Weights of a small mixture-of-experts language model, trained from scratch on English Wikipedia.
Experts: 128 experts in each of 13 layers, 64 SwiGLU neurons an expert, 3 picks a token, a softmax router.
Training: a variant of Muon for the experts, 11314 steps.
Below are experts of layer 4 (counted from 0) of a mixture-of-experts language model. Rows are named router (the router's row for the expert), down (a neuron's output weights, with its number) and show model dimensions 0-127. Each number is 50 + 10 x the weight over its row's rms, rounded and kept within 0 to 99.
After each expert's rows: "raises" lists some tokens whose logits its average output raises strongly, later layers aside. This comes from a sample of Wikipedia text that the model never trained on.

# expert 80
router:54 65 31 45 36 59 40 69 46 52 42 59 60 52 34 51 52 57 33 47 46 53 45 57 55 41 62 45 37 65 51 36 56 53 40 52 37 46 59 56 47 55 39 14 44 54 60 30 55 48 43 50 53 35 54 52 50 52 36 33 53 30 59 57 50 32 49 36 42 71 42 53 65 62 40 56 46 60 53 54 58 51 43 52 47 47 52 72 45 56 60 52 57 50 58 53 65 50 47 39 40 30 60 41 57 63 32 56 45 56 39 56 42 28 41 55 53 57 47 46 37 47 36 37 53 44 45 61
down0:31 51 40 45 41 52 39 42 38 49 63 60 54 56 81 45 53 44 51 50 57 36 40 59 45 44 62 36 52 48 59 44 66 53 50 60 62 33 65 49 55 51 41 71 50 52 46 65 46 52 41 60 62 37 58 58 44 56 41 54 36 44 54 58 43 56 43 62 49 62 61 42 59 67 36 48 49 67 51 58 46 80 53 67 57 36 31 52 53 46 58 57 52 64 44 46 55 37 36 58 29 54 33 55 60 52 33 59 51 38 52 41 50 52 51 39 57 60 50 41 50 64 52 52 53 38 61 56
down1:27 29 48 44 59 50 67 56 59 61 44 46 40 44 50 40 59 51 53 58 39 52 56 48 58 57 52 61 52 46 49 74 52 39 45 58 48 30 57 52 25 43 38 36 32 52 55 46 51 63 40 48 61 43 22 62 45 44 26 45 49 48 46 51 47 45 49 28 57 60 51 51 49 48 24 51 41 43 60 36 47 45 42 57 55 50 49 40 38 44 46 46 61 53 34 58 45 47 53 54 44 63 45 57 43 42 58 57 38 56 34 45 43 52 33 43 45 50 52 40 42 39 45 26 43 29 53 52
down2:49 47 67 51 49 55 60 51 59 54 60 37 48 51 38 62 60 48 71 45 51 40 43 61 64 33 46 45 64 36 58 45 74 52 49 51 55 48 29 82 47 60 70 65 54 52 41 44 46 62 51 72 57 52 35 38 42 55 45 21 50 52 67 44 61 62 45 46 45 41 66 57 47 55 50 54 42 44 51 36 59 48 47 35 52 53 48 49 40 68 32 40 50 55 62 44 43 56 58 41 36 62 49 47 60 69 59 42 42 38 53 48 55 50 54 59 54 48 51 55 54 53 56 49 58 49 40 68
down3:66 56 36 39 47 53 42 54 42 34 46 34 35 42 55 57 49 43 52 55 42 62 42 49 53 38 63 67 61 58 60 41 55 62 68 60 49 60 56 54 52 51 51 57 56 63 55 37 49 56 58 60 50 51 71 54 48 48 50 49 56 53 35 50 40 59 55 73 52 53 49 38 44 42 30 56 58 53 43 68 51 42 56 51 67 59 37 62 68 46 54 39 58 55 46 45 60 50 61 64 34 26 29 56 48 54 29 57 45 62 47 62 42 66 63 57 45 59 48 31 51 54 42 50 70 38 53 66
down4:66 64 46 47 51 49 55 43 64 53 66 45 69 58 56 67 48 73 54 42 59 51 56 44 54 49 58 55 58 50 45 47 60 70 53 58 51 48 53 66 45 59 44 45 24 46 56 49 61 34 52 43 79 38 44 58 59 38 38 55 42 51 55 60 43 45 41 56 38 42 61 37 52 70 58 42 53 37 48 69 53 22 32 50 62 46 50 44 55 43 44 41 49 48 55 59 34 55 57 62 52 41 62 43 44 47 53 46 46 34 57 54 60 60 64 45 36 59 38 48 46 66 42 55 46 63 61 56
down5:58 38 55 50 32 42 39 62 50 35 65 65 40 61 50 48 50 44 50 44 45 38 51 38 55 59 48 25 61 57 49 44 39 45 72 57 53 45 33 47 48 62 41 60 42 60 49 43 51 40 35 53 37 49 49 59 57 69 51 40 62 50 55 65 53 43 64 43 45 25 41 42 45 43 55 42 66 41 52 32 22 40 49 49 50 53 62 42 50 43 52 65 44 58 26 49 52 51 39 51 51 41 66 41 50 51 37 44 49 27 56 69 42 66 50 40 51 40 54 65 50 43 57 56 51 49 53 44
down6:70 58 45 40 36 66 47 48 56 49 61 49 50 51 46 58 70 52 43 65 58 54 56 47 39 60 60 54 45 47 44 39 35 52 61 48 46 42 73 50 34 45 70 41 36 50 38 50 46 37 35 56 59 57 41 47 59 56 41 45 54 52 50 67 46 47 50 71 39 62 44 64 71 31 45 51 43 47 54 60 51 48 45 36 49 62 58 43 56 62 62 50 59 50 54 56 53 46 49 42 50 46 50 58 38 54 58 46 72 54 59 69 53 60 31 34 51 68 49 76 43 55 62 38 28 50 52 47
down7:48 47 52 47 61 51 45 45 60 36 71 52 47 29 60 50 49 47 27 58 42 54 66 52 36 44 55 59 43 64 59 57 45 58 46 49 36 62 41 42 43 47 67 60 50 60 46 71 45 55 59 40 61 69 50 46 43 41 38 62 54 31 68 58 53 45 50 55 64 67 61 50 45 46 47 34 50 40 62 58 62 53 46 59 59 71 44 49 48 44 50 39 46 65 65 58 60 61 68 63 48 53 51 39 65 54 59 52 51 57 65 24 44 38 47 48 57 62 52 60 55 50 36 48 46 40 39 67
raises: "ublic", "resident", "resent", "erson", "oss"

# expert 36
router:51 60 36 45 66 68 60 64 51 37 39 50 54 44 51 50 65 66 40 65 55 60 31 49 49 38 40 64 25 52 40 55 41 36 51 42 38 49 70 51 40 57 62 68 51 49 48 49 55 73 44 49 63 34 50 62 54 45 43 60 54 33 41 66 48 46 45 59 52 57 65 50 57 38 52 38 51 48 50 62 40 49 56 54 52 46 43 54 48 50 63 56 53 60 62 52 49 57 31 51 78 49 44 50 52 45 27 54 45 45 48 47 35 31 49 60 35 50 34 41 41 58 44 42 57 48 42 64
down0:45 56 61 48 60 42 35 47 54 57 63 62 57 48 37 43 34 53 49 49 41 66 53 46 33 64 39 54 45 53 44 65 67 39 61 27 38 49 49 46 49 61 49 44 40 42 47 40 60 45 55 47 44 71 69 56 46 45 39 45 46 45 29 47 48 39 54 61 77 45 55 76 56 47 26 46 60 48 41 53 51 41 49 54 49 30 51 39 49 47 41 67 56 58 45 48 38 54 45 51 56 37 56 40 52 64 54 54 57 55 46 49 49 51 81 54 48 46 59 42 51 43 62 65 49 48 26 49
down1:53 32 57 51 38 54 52 30 47 50 42 65 47 37 52 67 56 60 35 57 63 50 38 58 37 44 35 55 33 51 57 61 40 50 44 66 38 59 68 51 46 57 41 44 56 62 40 38 44 22 43 44 59 54 38 61 57 65 45 40 34 59 42 48 68 48 54 63 40 46 58 50 57 37 42 56 53 50 44 51 26 44 48 29 38 52 35 40 48 67 55 34 51 59 33 59 51 57 45 38 45 33 47 34 39 48 56 51 54 50 43 59 53 58 47 57 40 40 49 39 46 61 45 36 50 57 59 62
down2:41 50 64 57 45 37 37 53 30 53 44 39 60 63 57 45 58 49 33 50 47 53 30 39 39 47 22 59 49 44 63 53 41 45 33 40 35 59 53 66 47 46 63 40 41 50 40 44 35 60 41 39 47 43 58 49 33 56 49 35 43 54 42 30 25 38 39 54 52 62 50 48 45 51 44 54 52 51 41 69 54 53 32 52 49 55 51 60 47 34 42 51 57 39 46 50 38 54 50 45 64 50 40 65 37 34 35 43 54 48 36 33 42 57 44 50 42 46 51 48 35 61 63 47 50 54 73 53
down3:39 52 46 44 41 52 48 59 49 63 45 53 52 57 45 47 45 49 42 69 41 55 65 51 48 53 57 54 46 59 51 38 56 64 69 37 28 51 27 57 31 53 60 58 54 39 71 74 56 58 46 43 55 48 53 40 40 39 46 42 46 56 50 56 42 60 47 48 52 36 40 40 51 63 47 37 36 61 61 49 56 38 58 50 69 59 39 51 22 51 34 55 42 34 31 53 64 62 48 46 41 47 51 51 52 44 32 48 49 60 49 61 36 42 68 51 35 41 46 54 46 47 67 41 63 32 57 54
down4:43 41 44 51 53 50 46 47 44 33 53 58 47 50 57 42 63 53 49 46 42 45 34 49 44 52 59 41 49 32 64 46 33 71 56 56 42 48 59 41 54 52 43 51 58 39 39 58 56 37 37 57 46 24 35 44 75 65 73 71 45 56 45 53 51 33 49 48 68 42 58 43 54 48 49 60 52 44 28 61 55 37 58 43 60 52 51 41 46 51 63 59 51 51 50 54 53 36 57 56 47 39 63 59 43 56 44 55 45 39 77 53 58 35 54 48 45 36 71 50 42 37 43 32 49 58 60 63
down5:42 38 51 64 53 59 54 52 43 58 44 42 43 83 64 54 59 48 47 50 51 55 46 75 51 40 48 48 52 53 39 52 31 52 50 49 42 54 39 48 50 48 73 51 46 42 64 52 37 61 49 53 54 58 50 48 42 43 53 70 44 32 31 48 38 46 51 56 56 53 45 52 45 64 54 50 43 43 29 43 48 40 54 40 51 45 50 46 74 68 72 43 55 45 54 52 51 63 46 81 52 57 41 41 48 50 42 36 39 43 58 54 47 17 35 54 55 52 46 44 54 49 58 47 56 54 49 31
down6:55 48 50 42 39 58 55 56 48 36 41 59 59 38 50 42 49 56 45 56 36 53 53 53 43 48 53 40 56 54 53 84 66 60 53 42 58 65 49 55 56 28 30 49 47 34 54 53 30 57 54 53 72 57 54 61 37 61 46 54 46 44 59 55 41 67 52 55 56 55 42 52 40 38 51 42 53 59 50 50 70 50 65 35 35 40 47 57 44 60 47 53 48 51 53 45 56 53 41 39 57 49 40 45 61 52 37 26 53 76 44 58 59 38 74 39 36 47 51 57 63 50 49 48 70 55 50 67
down7:42 34 63 45 43 54 43 58 41 50 48 35 32 57 36 52 51 77 65 56 50 44 44 53 51 51 31 48 49 42 40 41 32 46 46 60 44 26 57 57 46 57 50 64 52 63 52 62 51 56 62 56 47 69 64 37 46 43 54 64 52 49 36 47 57 51 54 29 39 55 50 68 59 61 38 59 52 42 34 37 68 61 44 68 44 46 47 33 43 46 48 59 55 56 50 44 67 45 49 68 52 62 59 49 64 40 52 57 55 44 65 47 56 45 43 66 48 46 65 54 64 61 61 55 61 51 34 53
raises: "-", "|", "use"

# expert 62
router:62 60 38 62 34 56 60 31 62 54 48 60 37 50 31 35 52 60 47 64 60 61 37 37 65 57 59 50 35 53 46 60 39 65 59 48 51 43 52 43 35 57 47 41 60 33 56 53 62 56 37 56 53 38 44 53 49 60 52 27 53 38 51 48 41 47 55 52 42 58 45 56 43 68 44 61 66 56 46 58 40 42 52 53 66 46 78 40 65 57 42 64 56 64 53 38 51 59 47 51 58 55 35 58 58 42 48 53 39 49 52 56 60 62 54 47 45 52 48 57 38 35 23 48 61 36 46 62
down0:44 43 51 45 49 56 35 28 58 52 49 52 40 58 44 48 50 46 46 51 45 36 43 53 67 15 27 53 56 41 57 65 61 49 55 29 65 33 47 45 51 50 62 44 54 50 55 44 51 32 39 56 40 63 46 50 47 69 53 41 43 36 60 56 54 55 63 36 56 48 66 42 64 66 43 35 69 76 49 44 50 51 52 64 42 54 62 55 51 49 36 57 49 45 33 33 58 47 50 43 55 27 43 51 51 38 43 51 57 63 41 53 67 48 53 45 58 36 44 42 54 52 45 53 52 55 45 54
down1:37 54 35 54 40 53 53 44 54 24 49 67 64 45 36 43 59 44 63 58 64 51 36 52 49 65 42 60 46 50 39 60 60 40 57 37 41 55 38 47 50 56 44 62 41 59 61 67 40 54 53 53 37 41 43 52 58 51 34 39 45 34 39 41 57 47 47 51 63 20 44 54 38 55 53 39 52 48 46 61 36 64 46 60 68 60 65 47 45 59 54 29 41 57 33 63 58 51 28 48 31 48 52 47 52 45 57 53 58 45 40 38 56 51 46 48 29 52 52 42 65 52 62 67 51 51 50 57
down2:52 44 42 65 61 50 68 24 53 47 69 66 63 31 43 52 55 60 41 63 42 57 41 41 42 59 23 52 38 39 48 59 51 62 46 33 38 56 51 60 54 53 57 56 42 61 52 51 46 57 49 32 49 62 49 44 42 69 46 67 41 48 43 53 38 48 53 31 72 51 45 39 58 41 44 46 34 47 51 56 66 54 44 41 52 63 52 40 58 61 61 50 59 43 49 52 55 63 37 37 50 42 30 48 52 49 62 58 50 46 61 56 55 38 44 70 44 38 61 49 36 53 62 52 51 38 66 47
down3:60 41 54 56 54 50 39 45 38 40 44 45 71 46 62 43 63 36 45 41 62 36 75 46 44 48 55 51 44 48 54 55 46 63 42 53 69 51 53 70 45 49 47 40 55 55 56 51 44 46 58 37 55 51 50 49 70 40 39 71 54 40 27 47 28 48 45 45 55 42 36 57 45 36 53 43 53 59 50 33 50 47 63 68 43 61 48 46 46 37 43 52 43 32 46 43 48 47 41 57 64 51 76 59 49 50 69 37 55 68 56 58 66 55 57 74 56 56 55 58 60 50 38 64 60 47 49 43
down4:53 34 66 59 65 58 37 44 40 44 56 61 47 60 60 50 52 27 53 48 30 63 59 47 41 45 74 48 50 49 47 59 50 46 47 57 35 55 54 41 42 54 58 46 66 49 40 67 41 43 48 49 65 50 50 64 57 57 60 54 53 50 37 47 44 44 55 48 48 29 54 44 45 61 57 34 44 46 42 55 48 53 44 37 38 44 53 43 40 52 44 47 35 45 67 67 65 50 58 27 40 58 58 62 41 43 56 71 74 55 58 22 54 46 50 47 49 49 55 43 62 40 39 50 50 70 51 65
down5:63 49 55 31 45 61 62 46 36 39 49 46 40 31 39 46 29 54 61 45 43 43 48 70 53 58 46 65 57 54 65 45 61 42 52 59 52 42 68 45 43 57 48 59 46 69 60 53 39 39 56 69 49 45 39 52 54 60 47 53 40 47 39 65 58 48 59 49 45 40 69 46 67 41 36 42 47 49 32 64 50 47 48 58 67 37 49 48 42 39 62 66 48 33 51 53 62 43 72 51 53 48 39 59 40 59 39 58 61 41 64 50 51 50 44 53 43 61 48 59 51 62 67 62 67 56 34 66
down6:55 55 72 50 46 49 61 46 56 37 63 44 49 56 33 33 43 56 58 53 51 27 35 49 56 47 47 39 55 65 53 41 51 54 60 41 36 38 52 58 55 48 48 42 53 54 72 45 48 53 53 58 47 49 59 36 44 49 56 56 44 46 52 55 50 44 47 42 44 56 45 54 54 69 38 63 48 60 64 65 24 48 57 40 27 53 50 69 72 46 38 59 51 79 43 52 40 54 41 64 69 59 51 57 47 41 40 35 58 40 36 55 60 66 48 47 44 36 41 48 48 61 59 42 52 60 39 67
down7:39 45 69 62 48 55 44 54 36 49 49 60 60 41 61 65 54 58 44 46 52 39 63 45 60 57 61 58 79 41 62 57 59 39 55 58 50 49 46 34 28 49 33 48 50 30 61 56 45 50 54 46 49 42 42 54 59 53 46 52 45 55 45 49 51 72 39 54 53 30 66 35 58 62 51 56 63 40 43 58 35 57 56 74 51 64 54 46 52 35 47 52 57 46 59 56 52 62 62 70 55 63 62 38 62 39 49 42 44 54 62 48 63 52 44 64 40 52 45 45 45 40 74 52 57 46 67 59
raises: "al", "als", "a"

# expert 58
router:56 40 48 49 45 69 29 51 44 51 42 49 63 52 48 37 61 63 55 46 50 50 54 57 42 33 65 60 35 37 44 48 63 31 49 51 58 51 33 53 46 49 42 44 43 31 44 48 69 52 34 50 52 63 61 57 39 47 47 57 44 42 38 50 61 59 68 62 43 50 55 45 27 44 50 31 56 52 61 61 54 48 47 59 46 58 40 63 59 64 38 54 52 60 62 43 30 43 48 66 66 41 47 46 57 55 50 45 65 70 34 67 63 50 54 35 49 57 59 54 37 62 53 51 40 64 50 34
down0:46 75 48 46 47 52 42 56 39 59 61 62 48 44 49 46 51 60 38 38 33 51 48 44 49 53 38 52 38 52 62 66 57 47 51 59 52 48 49 53 55 49 61 60 61 49 47 53 38 46 71 41 38 40 49 51 42 43 62 47 33 59 50 49 49 47 50 40 49 31 50 24 38 58 34 45 49 54 54 46 58 61 52 69 68 41 33 48 53 49 56 36 49 48 26 52 55 46 39 47 40 59 40 51 65 30 33 67 49 58 64 39 56 45 44 68 31 53 42 38 58 63 40 57 28 63 56 56
down1:52 54 41 58 52 52 79 58 72 54 59 40 40 71 43 37 42 66 42 52 49 47 49 63 57 58 54 65 61 57 53 45 54 58 47 56 42 35 57 45 25 46 52 51 47 45 32 48 55 61 56 72 30 48 45 40 54 44 65 45 45 57 43 63 65 56 39 54 49 58 57 43 50 45 46 60 62 52 51 47 53 47 31 49 44 54 33 40 58 63 42 25 56 59 59 49 45 45 45 24 61 52 38 44 49 60 38 54 47 59 47 63 29 60 62 54 36 48 40 48 42 50 54 46 45 46 69 46
down2:45 54 42 57 56 54 51 55 45 53 47 73 50 48 50 37 32 62 57 40 63 29 64 37 57 45 46 45 50 60 47 40 77 46 46 57 37 52 61 35 62 57 42 64 47 40 43 38 51 53 56 59 49 39 45 31 45 69 55 47 56 30 67 40 64 53 43 48 44 61 55 69 49 61 35 61 47 53 47 63 52 66 49 38 31 45 65 49 64 49 54 50 42 53 33 48 65 41 57 66 54 63 61 49 36 44 34 57 66 48 33 64 45 51 52 56 57 46 47 50 59 49 54 47 56 45 30 48
down3:55 46 55 47 55 40 69 43 67 47 69 46 48 50 43 45 39 43 59 38 35 34 44 45 62 40 52 66 35 44 63 49 53 53 53 52 45 50 42 40 54 48 72 64 51 59 47 52 36 35 40 51 45 50 47 46 43 58 62 59 39 59 31 61 31 42 42 54 48 59 57 45 49 70 57 43 47 41 49 51 51 38 53 51 66 50 47 34 76 50 60 69 43 52 55 49 38 73 41 52 50 57 35 60 37 53 55 56 44 53 73 68 34 49 47 40 39 56 50 53 48 58 45 51 42 24 41 57
down4:59 48 45 45 26 57 48 57 65 60 50 60 41 40 54 48 63 57 45 59 65 40 37 46 49 57 65 60 46 50 48 48 53 50 48 66 51 42 58 50 52 44 40 58 65 26 41 49 56 52 45 42 44 39 43 50 57 45 54 56 71 62 52 47 50 32 49 32 49 47 50 46 58 46 64 44 41 49 35 46 40 55 60 47 36 44 36 41 72 74 45 54 58 29 34 61 42 39 55 49 58 63 48 51 48 48 55 29 67 36 48 55 35 60 41 48 35 57 43 66 43 37 70 54 59 30 42 55
down5:57 64 39 51 39 67 50 50 50 35 38 62 67 43 54 35 61 48 59 55 38 41 43 49 42 61 42 53 38 50 58 42 37 57 67 40 50 57 65 55 64 46 67 56 45 51 37 49 46 46 33 57 51 61 49 45 41 41 63 41 43 37 40 51 63 48 51 50 39 64 50 62 51 36 59 55 52 33 61 67 57 57 59 51 65 58 53 41 26 62 45 43 70 46 31 48 44 66 48 54 49 58 61 40 61 44 40 50 32 60 30 45 59 51 67 34 58 54 53 35 62 50 45 52 60 37 52 62
down6:47 45 63 66 52 52 52 58 46 41 53 43 50 59 51 52 47 59 47 55 38 68 48 49 51 37 55 51 54 75 49 36 68 44 73 50 33 55 42 46 42 46 58 33 45 45 50 59 42 54 63 60 34 44 35 53 51 44 64 41 45 51 54 75 20 39 37 31 63 45 48 62 50 46 56 47 46 57 31 45 28 63 47 62 44 63 46 44 60 34 63 60 53 52 63 43 55 70 32 42 48 46 42 62 54 60 47 60 57 46 47 59 49 51 62 56 51 55 42 52 42 63 32 61 52 50 56 44
down7:53 43 59 62 58 52 42 43 55 51 55 37 38 72 59 39 53 51 53 56 53 32 55 56 54 65 54 47 51 71 45 42 43 45 53 67 48 27 63 45 53 55 47 62 55 51 51 44 45 54 48 79 52 61 30 64 44 56 64 55 39 55 50 49 68 37 54 60 53 34 47 57 51 59 48 71 40 38 37 41 55 52 56 44 57 42 39 45 61 50 34 35 41 49 46 55 46 36 45 48 58 54 71 40 45 65 49 55 32 38 40 28 49 49 48 51 30 50 43 59 47 42 62 56 40 58 66 60
raises: "r", "p", "g"

# expert 83
router:41 50 40 33 70 45 43 58 49 32 56 36 41 37 55 39 41 51 54 60 57 53 40 44 78 50 52 67 54 49 34 67 37 32 41 60 55 37 47 47 39 76 42 47 56 65 53 49 43 58 32 37 47 48 63 46 57 47 43 62 57 32 53 43 36 40 59 56 58 60 57 56 37 47 31 49 53 58 61 54 65 56 61 57 46 52 54 36 58 38 48 64 43 36 37 42 56 48 41 42 49 45 48 48 59 38 68 42 61 61 52 62 53 59 55 58 64 44 45 55 59 44 41 38 54 59 46 38
down0:54 48 34 53 59 57 49 49 49 52 43 67 52 56 57 50 56 51 49 53 50 52 39 43 49 44 40 67 45 39 51 52 38 61 56 55 31 55 47 51 56 60 66 53 53 70 58 62 49 65 61 52 33 48 34 60 41 52 57 63 72 48 52 51 45 42 42 57 43 62 58 46 38 73 55 51 43 38 49 53 37 76 68 40 46 53 57 50 45 53 41 44 44 63 59 50 84 69 58 45 58 43 62 45 37 73 32 65 50 48 42 38 44 28 40 54 52 60 53 49 39 47 55 47 45 42 50 60
down1:55 41 51 30 28 57 60 23 51 53 39 50 51 57 54 39 51 54 36 48 63 55 43 59 41 36 49 45 63 28 52 49 47 61 64 44 50 52 61 46 55 50 57 43 41 52 53 49 63 50 55 53 55 47 51 56 57 43 20 51 76 68 46 58 64 49 58 53 37 36 49 54 35 69 51 59 54 45 55 55 50 50 56 54 53 27 41 65 54 52 48 36 27 51 57 47 57 45 40 64 63 61 50 43 48 47 50 65 41 40 64 47 48 42 51 41 38 44 33 38 54 51 54 27 49 61 56 39
down2:44 58 61 45 50 24 34 47 42 54 55 56 49 26 37 51 45 48 49 45 68 51 48 56 55 45 33 51 46 45 41 59 69 56 47 47 55 53 52 42 66 29 44 47 74 49 47 41 38 58 54 41 53 53 35 55 19 45 47 34 43 44 74 40 61 65 54 50 56 52 49 54 43 41 63 56 43 56 58 38 47 34 47 47 52 50 28 57 36 69 51 42 45 53 46 42 55 45 43 54 41 53 45 56 32 41 45 55 44 44 53 29 60 47 60 67 61 58 31 56 60 49 47 52 53 53 40 59
down3:47 48 44 41 40 46 48 48 47 35 25 54 38 51 35 53 44 58 61 69 52 58 55 60 62 53 35 48 60 52 32 38 50 47 62 60 53 36 61 48 49 44 59 64 52 50 46 41 58 62 46 46 57 36 34 56 40 32 31 33 51 69 46 50 60 43 39 82 25 53 45 56 42 49 34 45 60 44 54 52 53 58 62 53 60 53 52 56 51 51 35 60 51 44 39 49 65 40 71 46 58 40 55 47 30 54 40 31 53 43 53 52 34 47 36 49 63 47 47 58 63 45 41 51 40 53 57 54
down4:56 49 50 67 51 59 51 45 31 41 49 44 64 67 35 61 67 56 33 48 48 27 59 42 59 55 34 44 60 70 64 43 42 42 50 57 62 49 59 43 60 48 51 55 46 55 54 44 60 54 56 40 38 55 48 50 49 46 65 63 34 47 59 45 45 55 41 53 67 39 52 43 63 58 45 60 37 38 49 54 53 42 48 43 66 57 56 44 54 48 39 49 30 34 44 39 62 44 64 55 30 56 43 33 51 27 60 54 46 44 60 49 50 41 57 37 41 48 33 45 39 54 34 28 61 55 64 53
down5:66 67 46 65 43 68 48 29 52 34 50 55 50 37 47 39 31 50 61 46 59 61 48 38 50 57 68 54 52 49 59 43 55 32 49 43 50 55 54 46 25 46 44 44 40 56 36 67 53 34 61 54 64 65 59 58 51 31 40 40 53 54 51 34 59 54 62 68 42 24 42 45 45 54 55 37 45 38 52 35 58 56 50 34 46 56 46 60 41 59 53 44 57 58 54 49 62 66 52 55 47 45 57 32 43 55 41 42 32 49 35 63 59 52 58 43 47 57 31 52 39 47 45 42 42 55 52 59
down6:63 37 55 39 49 44 46 42 37 44 56 39 58 42 65 46 59 29 58 51 47 40 54 53 47 45 60 59 44 49 51 55 36 43 44 53 45 40 61 58 50 53 69 31 55 61 40 50 54 54 54 54 59 51 38 51 50 40 21 45 66 51 28 35 41 56 39 42 45 40 45 39 62 51 43 57 44 57 54 33 49 56 42 59 58 48 49 58 30 34 36 60 59 53 58 45 51 44 23 55 44 44 40 50 49 37 44 34 66 33 47 60 53 58 45 61 73 56 49 58 50 62 34 56 37 52 29 52
down7:52 47 61 49 69 79 54 60 56 45 60 47 45 42 54 30 57 48 46 50 45 31 27 44 52 47 56 55 38 49 43 60 59 37 55 33 50 47 35 40 53 45 41 43 55 53 39 54 51 53 51 76 39 66 31 56 27 72 49 51 40 47 45 39 44 47 35 38 61 37 60 44 69 40 53 48 50 42 48 53 44 56 55 40 62 32 54 48 40 46 40 53 55 38 37 56 46 54 44 61 38 45 68 46 45 41 44 61 55 58 48 51 25 48 42 53 66 44 45 57 47 59 59 55 61 62 43 59
raises: "ational", "ed", "ished"

# expert 118
router:50 58 33 51 26 54 37 59 44 54 36 54 57 56 42 39 58 63 38 39 39 42 59 72 48 52 52 35 47 69 34 55 43 49 59 67 52 60 70 49 77 63 42 30 50 49 65 49 50 39 45 40 57 59 53 47 55 56 35 61 46 32 53 47 50 43 61 48 50 61 41 41 51 48 45 51 59 50 50 45 43 66 48 36 58 59 47 40 52 68 45 49 57 42 52 52 47 51 42 50 49 59 48 54 65 64 60 64 34 66 30 41 47 52 56 50 44 47 31 48 41 37 51 47 53 63 26 44
down0:56 48 62 53 49 44 63 44 53 37 45 50 51 64 33 68 47 44 62 49 61 42 45 44 58 40 54 74 45 64 65 64 65 55 73 60 57 38 55 47 55 37 53 49 51 50 64 49 23 32 49 44 54 43 55 43 65 37 38 65 59 53 42 58 35 72 39 69 45 54 50 49 58 40 56 51 48 54 49 44 36 49 43 71 56 54 67 56 62 49 59 54 69 50 44 44 34 40 45 48 52 33 49 49 45 72 47 36 58 54 53 47 52 55 42 47 51 70 46 46 48 64 59 58 59 52 60 46
down1:42 47 37 48 56 57 66 51 61 44 52 57 53 50 50 45 50 66 57 53 58 55 35 39 53 67 50 72 72 43 50 50 56 48 50 44 55 60 51 61 43 63 41 55 54 52 51 69 46 59 51 63 50 47 44 38 52 48 38 58 36 51 48 68 44 58 32 58 38 54 34 48 39 40 59 38 45 53 64 69 40 57 34 57 79 45 35 54 62 38 60 43 53 54 32 57 52 49 33 44 39 35 50 52 52 43 42 53 47 40 50 61 34 33 55 25 48 53 53 67 51 52 48 73 49 44 35 54
down2:56 46 56 50 69 37 63 61 42 53 42 37 53 38 52 54 49 58 40 46 46 44 51 57 50 43 62 70 52 63 45 47 39 56 49 55 53 70 60 64 57 47 65 38 49 57 58 70 39 37 54 36 54 55 49 41 51 49 52 63 37 53 46 56 43 47 54 46 48 44 56 52 35 48 66 44 43 47 72 62 54 36 62 51 40 55 45 49 24 39 53 59 36 34 60 59 50 53 54 73 54 39 64 59 31 59 62 66 46 57 38 30 55 44 62 55 54 56 47 50 38 53 60 20 46 50 46 37
down3:49 49 54 54 47 61 38 48 47 73 63 54 55 53 33 53 53 30 47 52 60 37 30 51 51 43 66 64 46 59 49 69 49 50 44 51 32 52 59 60 66 35 65 45 37 35 67 73 50 46 43 54 67 50 44 42 34 46 60 41 57 45 48 54 59 71 34 43 50 41 43 47 48 48 60 49 46 64 71 57 46 64 54 47 68 50 37 56 41 43 46 35 59 41 36 53 39 41 55 50 38 50 59 45 60 62 46 52 54 38 50 60 39 45 49 76 55 42 48 53 45 36 45 36 58 49 59 55
down4:60 60 65 44 44 55 43 45 46 44 43 43 39 60 44 38 69 59 53 48 57 88 49 62 52 53 43 41 70 60 52 49 57 59 37 42 69 35 49 64 41 42 46 55 35 40 41 65 53 50 57 46 68 58 46 56 65 49 44 46 55 66 53 71 51 52 54 38 44 59 48 52 39 72 50 40 45 51 46 39 54 35 39 49 37 41 57 59 67 44 30 52 53 54 45 51 52 58 57 42 38 50 62 41 32 42 39 42 53 46 75 43 42 54 45 56 59 37 51 60 49 41 47 63 40 55 55 46
down5:56 51 55 63 62 59 52 62 20 54 42 64 40 59 61 39 36 36 49 67 38 38 45 41 54 47 36 51 43 44 43 39 42 47 35 58 44 78 53 36 44 49 53 41 52 53 57 48 53 31 64 38 60 53 68 54 35 42 44 49 41 48 42 57 66 52 44 38 42 41 49 52 50 51 58 52 43 47 63 55 46 60 43 52 35 55 58 47 27 35 50 50 49 48 61 59 46 50 44 52 55 54 40 58 40 45 39 44 50 51 46 35 53 71 53 59 81 52 52 42 47 52 66 28 57 58 64 43
down6:44 70 52 56 49 39 56 29 45 48 34 63 47 69 67 67 36 43 49 33 44 61 60 47 48 50 53 61 52 45 56 65 64 36 54 44 32 54 62 53 40 40 42 44 49 60 52 54 43 48 38 51 56 49 57 49 50 56 53 35 42 41 62 38 53 60 53 56 45 58 57 61 63 54 52 35 29 29 63 41 53 47 77 41 57 50 57 43 49 47 43 49 35 56 71 31 53 47 47 44 45 56 53 33 48 42 42 57 43 65 54 50 50 54 52 39 56 51 55 54 45 29 46 57 46 58 47 19
down7:43 50 46 60 67 47 54 47 43 40 54 77 50 48 55 52 56 47 45 67 48 43 39 47 26 66 30 58 52 49 48 35 52 66 38 44 38 69 51 40 47 43 38 47 41 48 45 60 45 53 54 51 64 44 45 55 42 57 51 52 46 52 53 46 70 57 18 47 60 47 43 32 59 49 46 40 42 26 56 49 53 57 60 75 50 52 45 49 30 36 49 50 53 46 28 56 62 57 65 41 42 53 47 42 53 47 25 48 54 51 50 34 50 43 41 59 64 57 46 42 48 42 51 63 39 41 48 47
raises: "ited", "ced", "ed"